config.yaml
n_layer: 13
d_model: 384
n_experts: 40
experts_per_token: 2
d_expert: 160
d_shared_expert: 128
activation: "clamped_swiglu"
moe_layers: [1, 2, 3, 4, 5, 6, 7, 8, 9, 10, 11, 12]
n_empty_slots: 5
router_score: "softmax"
normalize_top_k: true
routed_scale: 1.41
balance_loss: 0.000573
balance_bias: true
shared_expert_gate: true
init_std_router: 0.011
lr_router: 0.0015
n_head: 3
n_kv_head: 1
head_dim: 128
vocab_size: 32768
norm: "layernorm"
norm_place: "pre"
norm_eps: 1e-05
positions: "rope"
rope_base: 26900.0
rope_fraction: 0.25
qk_norm: false
attn_scale: 0.0884
tie_embeddings: false
parallel_block: false
init: "normal"
init_std_qkv: 0.0243
init_std_o: 0.00477
init_std_up: 0.0243
init_std_down: 0.00337
optimizer: "muon_variant"
lr: 0.00954
lr_mult_o: 2.0
lr_head: 0.00766
grad_clip: 0.5
warmup_steps: 200
schedule: "wsd"
decay_fraction: 0.659
decay_shape: "linear"
final_lr_fraction: 0.0
batch_tokens: 131072
seq_len: 1024
doc_mask: true
train_tokens: 1285000000
steps: 9804
dataset: "wikipedia_en"
Below are experts of layer 9 (counted from 0) of a mixture-of-experts language model. Rows are named gate (a neuron's input weights, with its number), up (a neuron's input weights, with its number), down (a neuron's output weights, with its number) and show model dimensions 0-127. Each number is 50 + 12 x the weight over its row's rms, rounded and kept within 0 to 99.
Before each expert's rows: "raises" lists some tokens whose logits its average output raises strongly, later layers aside. This comes from a sample of Wikipedia text that the model never trained on.

# expert 16
raises: " (", ",", " and", " on", " in", " |"
gate0:38 46 50 70 38 59 38 50 48 69 62 80 45 41 62 42 42 61 32 76 61 34 33 51 40 52 39 38 59 18 58 47 54 45 59 64 69 38 50 34 56 75 58 49 56 68 38 57 47 40 34 51 47 47 35 40 57 55 56 22 52 57 44 54 29 55 30 83 68 42 42 55 74 44 54 33 44 51 43 50 53 67 55 48 38 70 53 42 36 46 63 43 35 49 51 43 54 53 57 57 64 35 65 50 42 35 62 62 31 75 58 51 57 58 60 44 52 58 43 61 71 64 47 49 20 38 47 63
up0:32 54 53 29 43 35 38 55 53 45 47 56 22 42 62 60 75 60 56 59 48 33 59 51 48 51 29 46 54 27 38 32 57 67 49 29 47 51 59 52 39 62 37 43 45 68 59 43 51 55 42 69 45 48 59 48 65 53 38 29 58 40 31 46 53 78 50 51 55 56 68 39 39 70 49 55 42 70 62 31 46 62 51 51 44 31 63 42 30 83 72 56 57 36 38 44 46 63 41 53 70 63 30 40 60 69 39 59 57 55 49 43 52 36 36 63 28 46 48 42 55 66 34 68 47 63 35 58
down0:21 48 55 50 51 30 69 33 51 52 67 41 56 58 36 56 53 54 54 69 53 53 47 41 59 56 66 45 47 45 21 44 56 53 39 58 59 64 58 43 52 59 49 56 39 59 59 48 41 76 62 55 47 54 38 60 37 63 63 58 76 53 60 73 62 46 44 35 36 63 45 50 42 52 64 43 62 58 42 50 39 66 59 68 25 53 54 39 49 45 44 71 51 63 30 56 56 53 66 55 56 44 48 56 63 61 55 53 37 67 58 51 38 59 40 28 34 30 55 55 39 63 52 48 56 57 40 50

# expert 31
raises: " as", " and", " with", " the", " a", " or"
gate0:53 33 34 46 50 38 65 42 62 60 55 42 59 56 62 41 47 41 28 37 29 53 46 41 40 60 44 39 46 48 38 73 32 62 69 47 39 71 64 65 20 32 61 55 46 58 09 37 55 62 58 69 52 39 43 47 30 62 47 32 48 52 46 52 38 52 64 40 59 65 36 48 32 78 61 47 40 64 29 67 18 56 56 58 60 37 30 52 63 46 64 51 46 43 28 55 39 63 47 65 23 51 47 42 49 45 45 55 24 55 67 56 59 67 68 45 37 40 62 61 53 41 45 34 62 42 45 71
up0:38 41 30 56 39 55 70 36 42 60 30 54 47 38 51 66 72 64 39 53 31 55 38 59 45 57 51 58 59 55 44 56 55 39 51 37 46 42 67 53 53 29 56 47 60 53 45 52 46 66 51 47 44 59 43 57 42 54 35 48 41 45 56 32 42 64 47 39 49 63 60 65 55 41 35 51 47 34 47 23 52 55 49 45 67 45 39 56 23 49 53 81 55 51 48 46 68 58 62 54 59 40 48 38 67 75 60 41 56 51 40 40 63 33 48 58 47 48 49 43 33 55 52 44 56 64 48 65
down0:57 83 70 32 44 58 63 61 54 66 43 58 51 24 51 54 75 70 69 41 47 44 62 58 55 56 30 54 58 66 34 55 40 66 31 37 43 34 60 28 46 65 31 62 39 37 39 50 59 60 44 56 60 73 59 40 41 44 63 18 63 46 67 47 47 57 55 68 63 59 58 55 45 41 61 45 33 37 64 36 41 59 61 53 58 64 53 38 45 50 43 43 51 56 38 57 52 38 54 42 35 47 54 43 49 85 53 58 63 40 43 66 45 51 51 54 53 37 65 46 45 50 65 57 58 46 44 61

# expert 28
raises: " and", ",", " of", "-", " in", " ("
gate0:46 68 47 42 37 47 48 46 46 69 36 50 53 61 58 55 58 44 52 72 46 44 61 23 68 44 37 58 47 62 54 60 62 45 58 62 57 50 47 47 63 61 46 43 55 47 68 50 40 38 35 44 53 47 58 53 70 57 48 69 45 46 30 34 37 47 28 48 64 38 50 32 58 48 45 44 42 56 18 40 45 61 57 58 68 40 51 36 53 48 45 29 62 53 79 38 49 48 60 62 54 68 53 26 40 65 81 62 55 54 59 34 49 38 55 59 44 55 52 44 52 55 52 54 79 41 28 41
up0:34 47 55 50 60 59 55 36 56 55 63 62 51 53 22 34 67 45 42 49 51 07 60 35 51 66 64 44 55 45 63 35 54 38 44 34 49 50 78 57 60 55 63 40 58 42 20 38 55 58 68 61 42 49 23 51 41 61 43 57 46 61 45 41 39 51 43 66 59 61 43 68 46 56 19 75 57 54 44 29 37 51 52 46 39 43 76 35 46 51 27 41 46 43 44 40 54 49 70 44 71 37 52 66 57 52 37 51 44 50 41 50 49 69 38 85 23 65 26 49 43 44 57 30 58 40 58 45
down0:32 50 53 66 57 52 51 54 64 59 51 53 39 61 50 54 47 49 66 61 50 61 54 51 48 56 54 48 38 60 30 42 68 57 64 64 49 62 42 37 32 51 51 28 45 56 57 51 54 48 61 64 55 45 51 57 57 35 51 54 43 22 72 61 47 65 47 53 42 50 59 39 50 50 58 45 49 38 52 40 52 47 29 29 43 45 45 45 56 57 60 46 37 51 34 45 59 57 70 67 58 55 37 41 64 39 45 59 59 42 40 40 55 54 57 29 53 56 58 58 39 40 50 52 45 51 45 74

# expert 37
raises: "\n", " In", " A", " As", "1", " At"
gate0:54 61 44 24 57 54 53 49 63 39 48 36 39 51 27 48 40 53 52 50 37 45 51 38 50 55 38 52 46 49 73 55 19 44 75 54 63 45 71 50 61 62 46 50 42 43 28 45 49 53 32 55 49 66 53 41 66 48 40 74 45 67 56 54 37 53 54 42 54 47 57 54 47 32 49 56 47 37 52 54 36 50 55 56 41 78 62 36 70 51 48 60 48 41 51 55 15 47 47 57 50 36 50 46 55 44 68 77 30 44 43 61 84 47 44 57 50 61 50 56 49 77 57 48 62 27 47 56
up0:34 31 53 69 49 45 47 53 66 49 59 39 45 63 63 59 56 48 59 47 44 40 48 44 24 73 61 39 40 70 23 42 59 42 61 59 30 46 37 43 52 52 44 44 67 65 42 49 54 53 66 48 54 48 61 34 51 49 22 37 36 45 64 38 36 65 68 47 63 77 47 52 47 46 42 52 33 53 40 40 30 63 41 43 63 52 59 38 38 67 38 63 46 33 55 68 45 46 32 54 63 58 50 49 55 58 50 24 39 50 46 55 47 27 64 41 76 52 62 52 74 38 65 40 35 54 60 53
down0:34 32 40 67 38 54 61 48 41 59 61 57 31 58 68 47 87 63 58 48 39 59 44 73 61 34 48 49 50 46 38 45 45 66 56 53 61 75 39 50 61 70 26 56 63 57 50 37 48 42 49 45 43 37 48 39 58 45 47 40 34 45 49 60 64 53 45 39 54 15 38 39 34 50 42 39 44 60 37 35 35 77 59 51 53 65 38 63 48 64 35 41 64 53 44 51 45 33 38 50 64 65 67 53 52 37 60 37 55 47 59 60 48 60 59 60 58 47 63 42 48 43 65 60 78 49 48 42

# expert 21
raises: ",", " of", " and", ".", " in", ";"
gate0:49 52 59 21 37 40 61 56 42 59 44 48 53 53 43 62 38 37 59 30 52 57 50 31 42 29 50 43 45 66 73 25 56 59 39 59 46 51 69 63 52 61 49 71 55 25 55 62 52 45 55 23 33 52 60 60 47 64 44 53 59 67 49 59 44 21 58 34 60 73 54 41 69 54 27 27 67 53 57 52 45 55 32 42 59 51 46 48 60 39 58 46 38 52 47 64 80 49 57 36 43 60 54 50 22 57 30 57 28 43 53 67 67 40 67 59 51 45 35 52 73 38 70 36 32 50 47 34
up0:47 31 63 58 45 52 50 68 59 56 67 40 41 48 35 66 44 64 17 60 52 59 31 45 66 54 39 46 63 33 43 46 34 57 67 66 40 59 32 41 40 36 75 36 48 42 53 43 54 41 59 37 68 30 30 36 49 55 56 53 50 49 52 46 39 44 44 53 40 50 31 47 39 54 44 61 57 63 47 55 50 51 36 57 34 32 58 54 50 50 55 38 77 70 58 41 49 56 65 73 47 41 28 62 35 53 42 49 51 53 30 41 59 60 35 42 45 57 67 60 36 60 46 45 47 54 51 40
down0:56 73 74 48 39 62 33 46 36 60 50 66 56 62 16 44 55 63 48 51 33 39 64 58 50 23 36 62 51 46 36 42 44 43 44 49 50 56 39 52 47 60 34 70 54 43 56 39 61 44 55 40 50 65 50 54 59 37 50 38 62 67 44 41 53 61 45 54 29 28 45 38 43 34 75 45 64 63 61 30 48 56 33 68 68 31 68 65 25 60 71 56 46 59 23 44 60 51 43 46 50 36 26 42 55 38 32 62 45 36 61 51 58 47 54 50 48 38 29 52 41 54 41 49 42 54 50 42

# expert 19
raises: "in", "s", "on", "d", "t", "b"
gate0:39 64 64 38 39 54 47 55 48 62 42 54 44 47 30 61 44 58 55 61 67 56 69 36 64 73 42 41 43 58 36 65 58 48 65 45 22 33 46 68 30 48 45 37 51 38 60 49 46 67 34 81 42 49 48 56 28 47 71 49 33 73 56 56 54 51 62 48 45 56 55 65 52 41 41 43 60 54 52 46 34 45 47 68 52 40 27 45 64 53 53 43 60 55 46 54 50 61 50 44 39 49 62 48 40 43 45 65 39 49 48 53 48 59 46 35 53 23 53 62 63 39 60 60 43 45 50 50
up0:49 71 72 27 45 50 67 58 55 41 37 62 52 46 58 70 29 18 41 61 56 57 61 39 52 50 32 56 49 57 62 38 69 38 29 59 53 41 58 39 57 55 58 39 54 60 50 48 59 32 28 54 68 62 51 54 80 42 55 55 52 35 29 64 40 55 41 61 52 56 52 42 47 48 55 41 52 36 63 31 38 47 73 49 38 49 65 34 25 68 47 30 45 45 64 47 37 52 36 24 45 57 51 37 60 21 41 42 69 53 52 73 38 39 42 60 50 56 49 55 70 61 46 39 39 72 56 65
down0:77 42 69 64 44 46 53 56 34 46 59 36 60 55 60 55 34 37 58 70 41 68 45 62 27 45 37 21 55 42 41 51 54 41 53 39 32 45 62 58 43 74 69 73 48 32 68 43 65 18 46 34 55 49 57 70 45 42 42 44 52 34 37 52 63 54 52 60 66 58 60 42 57 47 45 48 72 35 34 59 58 68 43 46 30 48 25 49 40 59 46 41 33 51 25 57 28 38 54 45 58 60 57 33 57 61 49 46 40 65 75 44 39 50 51 46 53 42 49 36 42 43 37 54 48 62 49 56

# expert 0
raises: ",", ".", ";", " (", " with", " of"
gate0:64 62 26 40 45 36 54 50 64 49 43 44 30 48 44 63 38 50 53 41 42 38 35 56 59 66 71 61 60 71 28 62 45 64 33 44 57 49 53 63 49 73 57 57 40 52 49 50 59 53 52 40 76 56 50 38 57 47 31 46 41 66 49 46 39 42 63 51 39 37 71 35 34 45 49 38 69 52 43 52 54 60 40 79 42 62 42 57 57 54 43 52 58 66 49 48 69 60 43 41 65 30 59 35 30 37 37 50 35 49 56 64 41 41 46 46 66 38 58 45 40 52 48 44 32 63 47 52
up0:47 58 52 43 71 57 29 55 50 45 47 55 51 72 64 44 57 40 49 53 44 46 54 44 52 58 52 23 40 55 52 24 72 58 70 38 74 52 42 60 46 62 65 67 50 59 42 78 42 63 41 41 25 67 51 53 50 64 58 55 40 54 08 41 41 48 24 55 74 63 37 39 59 40 61 60 35 49 57 32 52 46 42 58 74 39 36 65 54 69 34 49 52 50 35 44 46 55 49 49 33 45 49 52 27 69 63 59 42 47 49 52 58 68 61 48 51 65 60 44 47 48 60 29 32 50 61 48
down0:33 75 83 40 59 49 39 45 45 73 58 56 54 56 61 55 60 40 76 29 42 65 54 55 38 33 40 48 48 40 42 44 41 64 60 61 35 52 51 44 48 50 49 27 58 46 37 47 52 43 74 47 56 41 39 60 25 55 54 56 58 51 39 50 43 44 52 66 60 64 48 56 40 48 39 47 45 53 55 44 35 55 50 55 43 43 40 38 57 39 53 47 45 45 72 47 44 40 43 45 38 50 51 48 61 62 48 43 50 59 48 48 59 69 50 56 40 68 56 48 63 47 46 45 41 56 38 66

# expert 1
raises: ",", ".", " and", " in", ";", " ("
gate0:36 47 50 73 43 55 58 58 45 74 39 60 38 42 50 45 43 62 45 66 44 48 59 36 53 70 46 59 63 51 40 40 55 59 63 33 62 50 67 39 53 37 46 59 63 38 37 48 69 45 50 55 37 42 60 62 47 45 59 40 62 59 67 26 36 49 67 36 58 34 47 58 49 34 62 61 41 38 20 54 48 55 58 47 55 48 50 37 61 46 32 47 28 30 36 41 37 34 66 49 45 46 52 56 46 47 40 36 35 33 60 45 59 81 41 55 62 71 63 67 46 56 63 50 50 67 64 32
up0:27 61 50 33 42 49 36 57 66 45 51 53 41 45 66 43 56 34 63 69 53 64 24 60 67 54 57 77 50 59 31 42 51 40 59 31 65 41 56 60 40 58 50 55 41 63 52 21 42 48 24 45 50 40 62 61 63 29 48 61 69 36 56 61 37 54 43 72 47 59 46 76 53 37 73 43 45 38 49 51 64 57 46 42 49 56 25 53 64 58 54 31 58 62 36 30 53 33 22 60 69 36 27 50 51 37 49 14 44 47 60 49 50 52 60 59 53 42 53 59 65 48 69 40 69 60 56 73
down0:55 52 57 62 36 38 59 45 51 45 23 41 67 54 52 51 60 52 47 55 72 50 49 80 40 56 44 37 52 57 68 62 67 35 51 27 48 56 41 40 73 50 63 48 43 53 66 68 45 60 46 49 40 62 62 54 51 57 46 46 63 33 43 52 82 67 37 78 57 57 63 38 27 31 65 45 47 43 27 47 44 54 36 28 63 58 57 57 65 67 45 67 51 41 46 47 53 42 42 54 41 46 54 59 49 47 53 53 31 38 46 37 33 64 29 63 77 61 43 30 46 46 64 60 33 65 53 30

# expert 39
raises: "\n", " (", " "
gate0:42 41 67 42 52 47 55 44 48 63 34 50 47 48 56 56 31 54 63 58 63 34 57 48 51 50 49 42 73 45 52 37 73 54 44 47 35 43 56 48 57 68 59 66 57 46 35 40 41 28 45 41 53 55 49 18 38 56 34 47 39 73 50 27 79 53 48 58 54 46 40 57 73 73 50 43 43 34 55 37 58 61 44 49 49 38 57 69 56 31 56 56 62 57 37 36 45 42 46 45 56 40 37 60 56 37 62 66 38 45 53 61 42 58 64 39 42 32 54 58 49 52 57 30 72 56 47 53
up0:27 61 49 31 51 65 54 36 51 57 56 61 42 40 67 44 65 41 61 46 50 50 55 59 49 70 50 36 19 32 45 51 43 55 55 36 46 58 55 44 39 49 56 59 12 31 71 55 74 22 50 56 36 15 76 58 51 52 30 50 42 40 62 41 41 55 36 48 50 51 66 20 44 25 41 48 36 75 57 61 52 64 42 70 18 38 40 63 50 48 49 38 58 45 58 34 50 61 81 52 53 68 41 49 55 46 59 40 66 54 55 67 57 51 52 58 65 45 42 40 60 37 59 58 66 51 38 52
down0:74 42 63 53 46 60 44 46 64 30 46 85 60 36 42 50 41 61 45 39 47 81 51 61 57 61 68 34 47 47 46 50 45 31 45 43 67 44 57 65 42 45 28 48 40 46 50 37 41 64 48 53 44 29 49 55 59 47 63 65 60 29 60 58 42 66 62 35 51 68 52 44 30 56 56 58 60 38 51 64 46 47 65 47 52 63 34 42 51 38 61 72 41 86 58 53 44 48 43 63 53 56 54 55 52 49 77 43 54 50 50 35 49 44 31 40 35 50 45 36 48 64 82 58 58 24 56 59

# expert 32
raises: " ", " L", " E", " B", " T", " A"
gate0:51 59 53 52 58 34 53 23 63 43 57 52 43 47 60 45 30 42 49 46 37 39 55 48 54 37 48 67 55 31 50 58 62 29 57 60 54 61 63 62 57 31 33 56 47 30 42 50 61 21 38 50 55 54 65 38 56 38 55 47 67 47 61 43 46 74 81 37 54 40 31 47 27 47 55 60 42 44 40 49 52 54 47 47 62 52 45 44 41 55 50 57 42 61 53 45 47 56 54 43 48 46 39 34 56 52 49 68 56 61 44 50 45 56 66 72 64 52 63 44 52 29 27 53 37 26 51 60
up0:31 31 66 55 33 50 28 52 36 61 49 37 36 39 73 53 60 50 46 39 42 39 31 67 39 34 48 77 46 43 53 56 60 51 67 53 43 46 61 54 56 54 31 29 45 53 75 48 31 41 48 63 76 58 54 51 53 45 49 37 50 57 43 49 32 67 44 55 54 45 54 57 57 65 52 41 66 69 41 41 37 40 30 32 50 61 54 64 48 54 71 45 44 29 52 54 28 56 42 70 51 32 38 60 62 41 57 46 70 38 56 51 59 50 49 56 34 36 46 52 34 54 71 49 54 49 45 58
down0:38 56 56 53 66 47 66 37 55 44 48 60 53 45 76 46 54 49 41 41 56 55 47 49 63 39 52 41 40 55 45 49 40 34 28 49 50 40 45 70 63 33 54 58 54 35 47 67 56 47 65 36 38 20 55 38 51 45 67 28 73 57 48 63 45 62 71 52 49 34 18 40 49 49 44 49 39 48 55 53 54 48 53 46 55 65 51 40 53 48 58 52 39 66 70 67 55 47 56 24 50 71 44 38 42 83 52 62 44 38 61 55 40 66 62 43 55 48 49 55 46 40 53 53 40 48 75 60

# expert 35
raises: "in", "c", "ch", "o", "ac", "f"
gate0:53 34 49 58 37 73 69 46 54 37 56 60 43 21 35 38 46 50 54 41 45 52 52 50 53 56 49 33 56 30 45 41 84 40 43 34 60 34 50 43 67 54 45 62 39 53 45 55 41 42 44 57 47 61 31 59 60 47 36 43 40 16 55 45 33 38 55 55 29 54 63 42 39 74 50 56 65 57 74 51 59 49 68 41 68 59 56 47 57 43 45 50 61 55 36 44 42 57 54 51 72 47 47 61 54 63 58 58 55 38 48 52 49 60 29 18 39 60 74 48 49 40 52 57 52 45 62 41
up0:49 68 60 55 50 49 59 47 41 55 44 52 53 92 44 37 41 60 50 26 53 50 74 31 34 50 53 51 62 42 39 77 16 37 65 59 61 76 47 40 68 41 52 40 60 56 47 51 49 67 42 32 40 48 69 47 54 42 39 31 38 60 40 31 23 42 75 54 61 51 53 48 52 60 50 70 43 62 64 39 73 44 53 37 44 34 49 20 41 59 47 34 57 23 60 51 73 50 39 52 37 46 28 29 47 56 65 39 54 66 65 45 46 38 28 52 61 45 46 51 61 53 47 60 57 62 27 64
down0:65 76 51 55 60 45 53 32 42 50 37 49 70 41 41 26 48 56 68 51 33 34 42 62 56 73 53 39 69 57 44 51 46 45 48 36 45 44 29 40 61 64 47 51 61 59 55 65 34 52 63 53 44 48 46 50 51 39 41 37 54 44 38 51 51 44 60 44 47 50 53 48 52 44 44 54 46 40 45 50 34 52 54 46 63 63 57 44 60 32 63 41 43 71 47 53 67 42 52 55 47 49 42 58 52 60 64 46 38 50 71 45 51 50 72 46 60 48 70 50 21 55 52 51 31 36 60 58

# expert 38
raises: ",", " in", " C", " the", " U", " ("
gate0:71 65 29 41 32 56 59 55 48 49 65 47 42 62 48 60 59 38 78 48 51 32 42 51 59 70 55 41 49 51 40 42 46 59 58 52 65 59 49 48 66 45 35 41 34 47 44 21 75 59 53 57 35 47 62 45 72 75 53 73 60 53 66 45 35 46 56 51 64 51 64 59 50 39 43 39 81 63 58 52 43 66 70 54 40 40 49 51 52 44 59 69 24 46 53 55 45 47 49 57 48 63 48 23 70 62 47 52 45 44 59 57 44 39 51 57 67 58 66 56 62 55 47 48 61 60 48 47
up0:55 37 48 72 52 62 73 67 79 40 32 74 44 41 58 65 33 60 40 51 35 44 44 56 56 38 48 49 51 55 39 61 58 33 37 55 46 50 61 48 34 44 40 55 57 63 51 70 47 55 59 32 50 53 32 46 53 55 50 58 11 45 32 38 43 68 27 54 38 28 57 49 71 50 37 63 62 60 44 46 63 49 47 58 38 69 66 65 38 32 41 61 31 55 77 47 57 82 43 59 40 51 78 52 28 60 33 46 41 64 45 54 55 49 68 38 30 27 26 68 58 55 51 45 65 41 40 49
down0:65 39 57 72 57 56 51 57 39 57 58 60 47 49 84 67 69 48 67 77 54 72 37 71 50 36 53 55 43 49 77 41 42 47 51 63 61 42 17 64 45 75 58 51 40 44 34 46 65 35 76 23 47 56 46 45 37 62 54 41 39 36 49 57 75 43 54 54 46 50 46 44 40 39 59 73 59 49 49 46 48 58 40 37 55 46 63 45 26 68 75 54 41 59 62 48 48 58 34 36 72 55 53 36 61 37 57 51 65 82 54 53 49 36 58 56 49 51 38 43 72 54 50 66 25 54 50 54

# expert 13
raises: ",", " in", " (", " for", " and", "\n"
gate0:45 48 48 48 56 39 68 44 46 47 62 51 40 46 60 40 58 42 64 66 83 39 55 35 55 52 53 36 49 50 31 55 48 68 46 36 59 45 43 65 24 66 39 45 51 48 46 45 63 60 50 43 74 49 70 34 57 53 51 57 45 48 51 42 53 31 50 65 47 55 45 27 45 19 40 49 46 64 47 68 66 53 44 42 24 12 43 43 52 31 39 50 65 40 50 54 61 48 44 82 40 69 46 45 28 57 63 54 51 63 46 61 49 49 31 30 52 65 41 63 38 40 33 49 64 44 53 41
up0:63 50 59 56 50 56 70 54 61 39 22 22 44 35 40 40 46 49 45 46 31 59 64 47 53 43 54 54 56 40 70 38 34 52 70 42 67 37 63 33 38 45 43 77 27 58 53 44 20 36 56 37 54 60 67 60 53 44 50 57 53 30 40 51 45 47 53 51 53 71 27 62 47 68 41 60 52 63 44 51 49 45 63 44 47 53 64 64 46 51 46 64 40 80 58 48 43 47 48 62 44 53 42 54 63 44 60 38 80 58 62 21 49 32 49 48 47 61 44 41 29 51 55 54 48 60 42 40
down0:44 60 60 50 57 53 10 62 63 43 69 66 43 45 56 47 56 43 40 29 49 51 50 67 59 45 59 49 59 56 48 52 33 54 46 59 56 61 50 56 59 54 68 73 59 44 27 57 39 56 49 60 41 24 65 31 61 43 46 53 65 44 44 34 61 45 36 26 41 45 36 41 67 44 43 43 49 52 41 42 52 85 58 42 38 41 51 36 44 55 46 60 55 37 43 46 57 50 53 59 61 42 64 49 28 25 39 69 47 45 84 64 63 45 36 36 49 38 42 53 53 53 44 51 51 48 48 63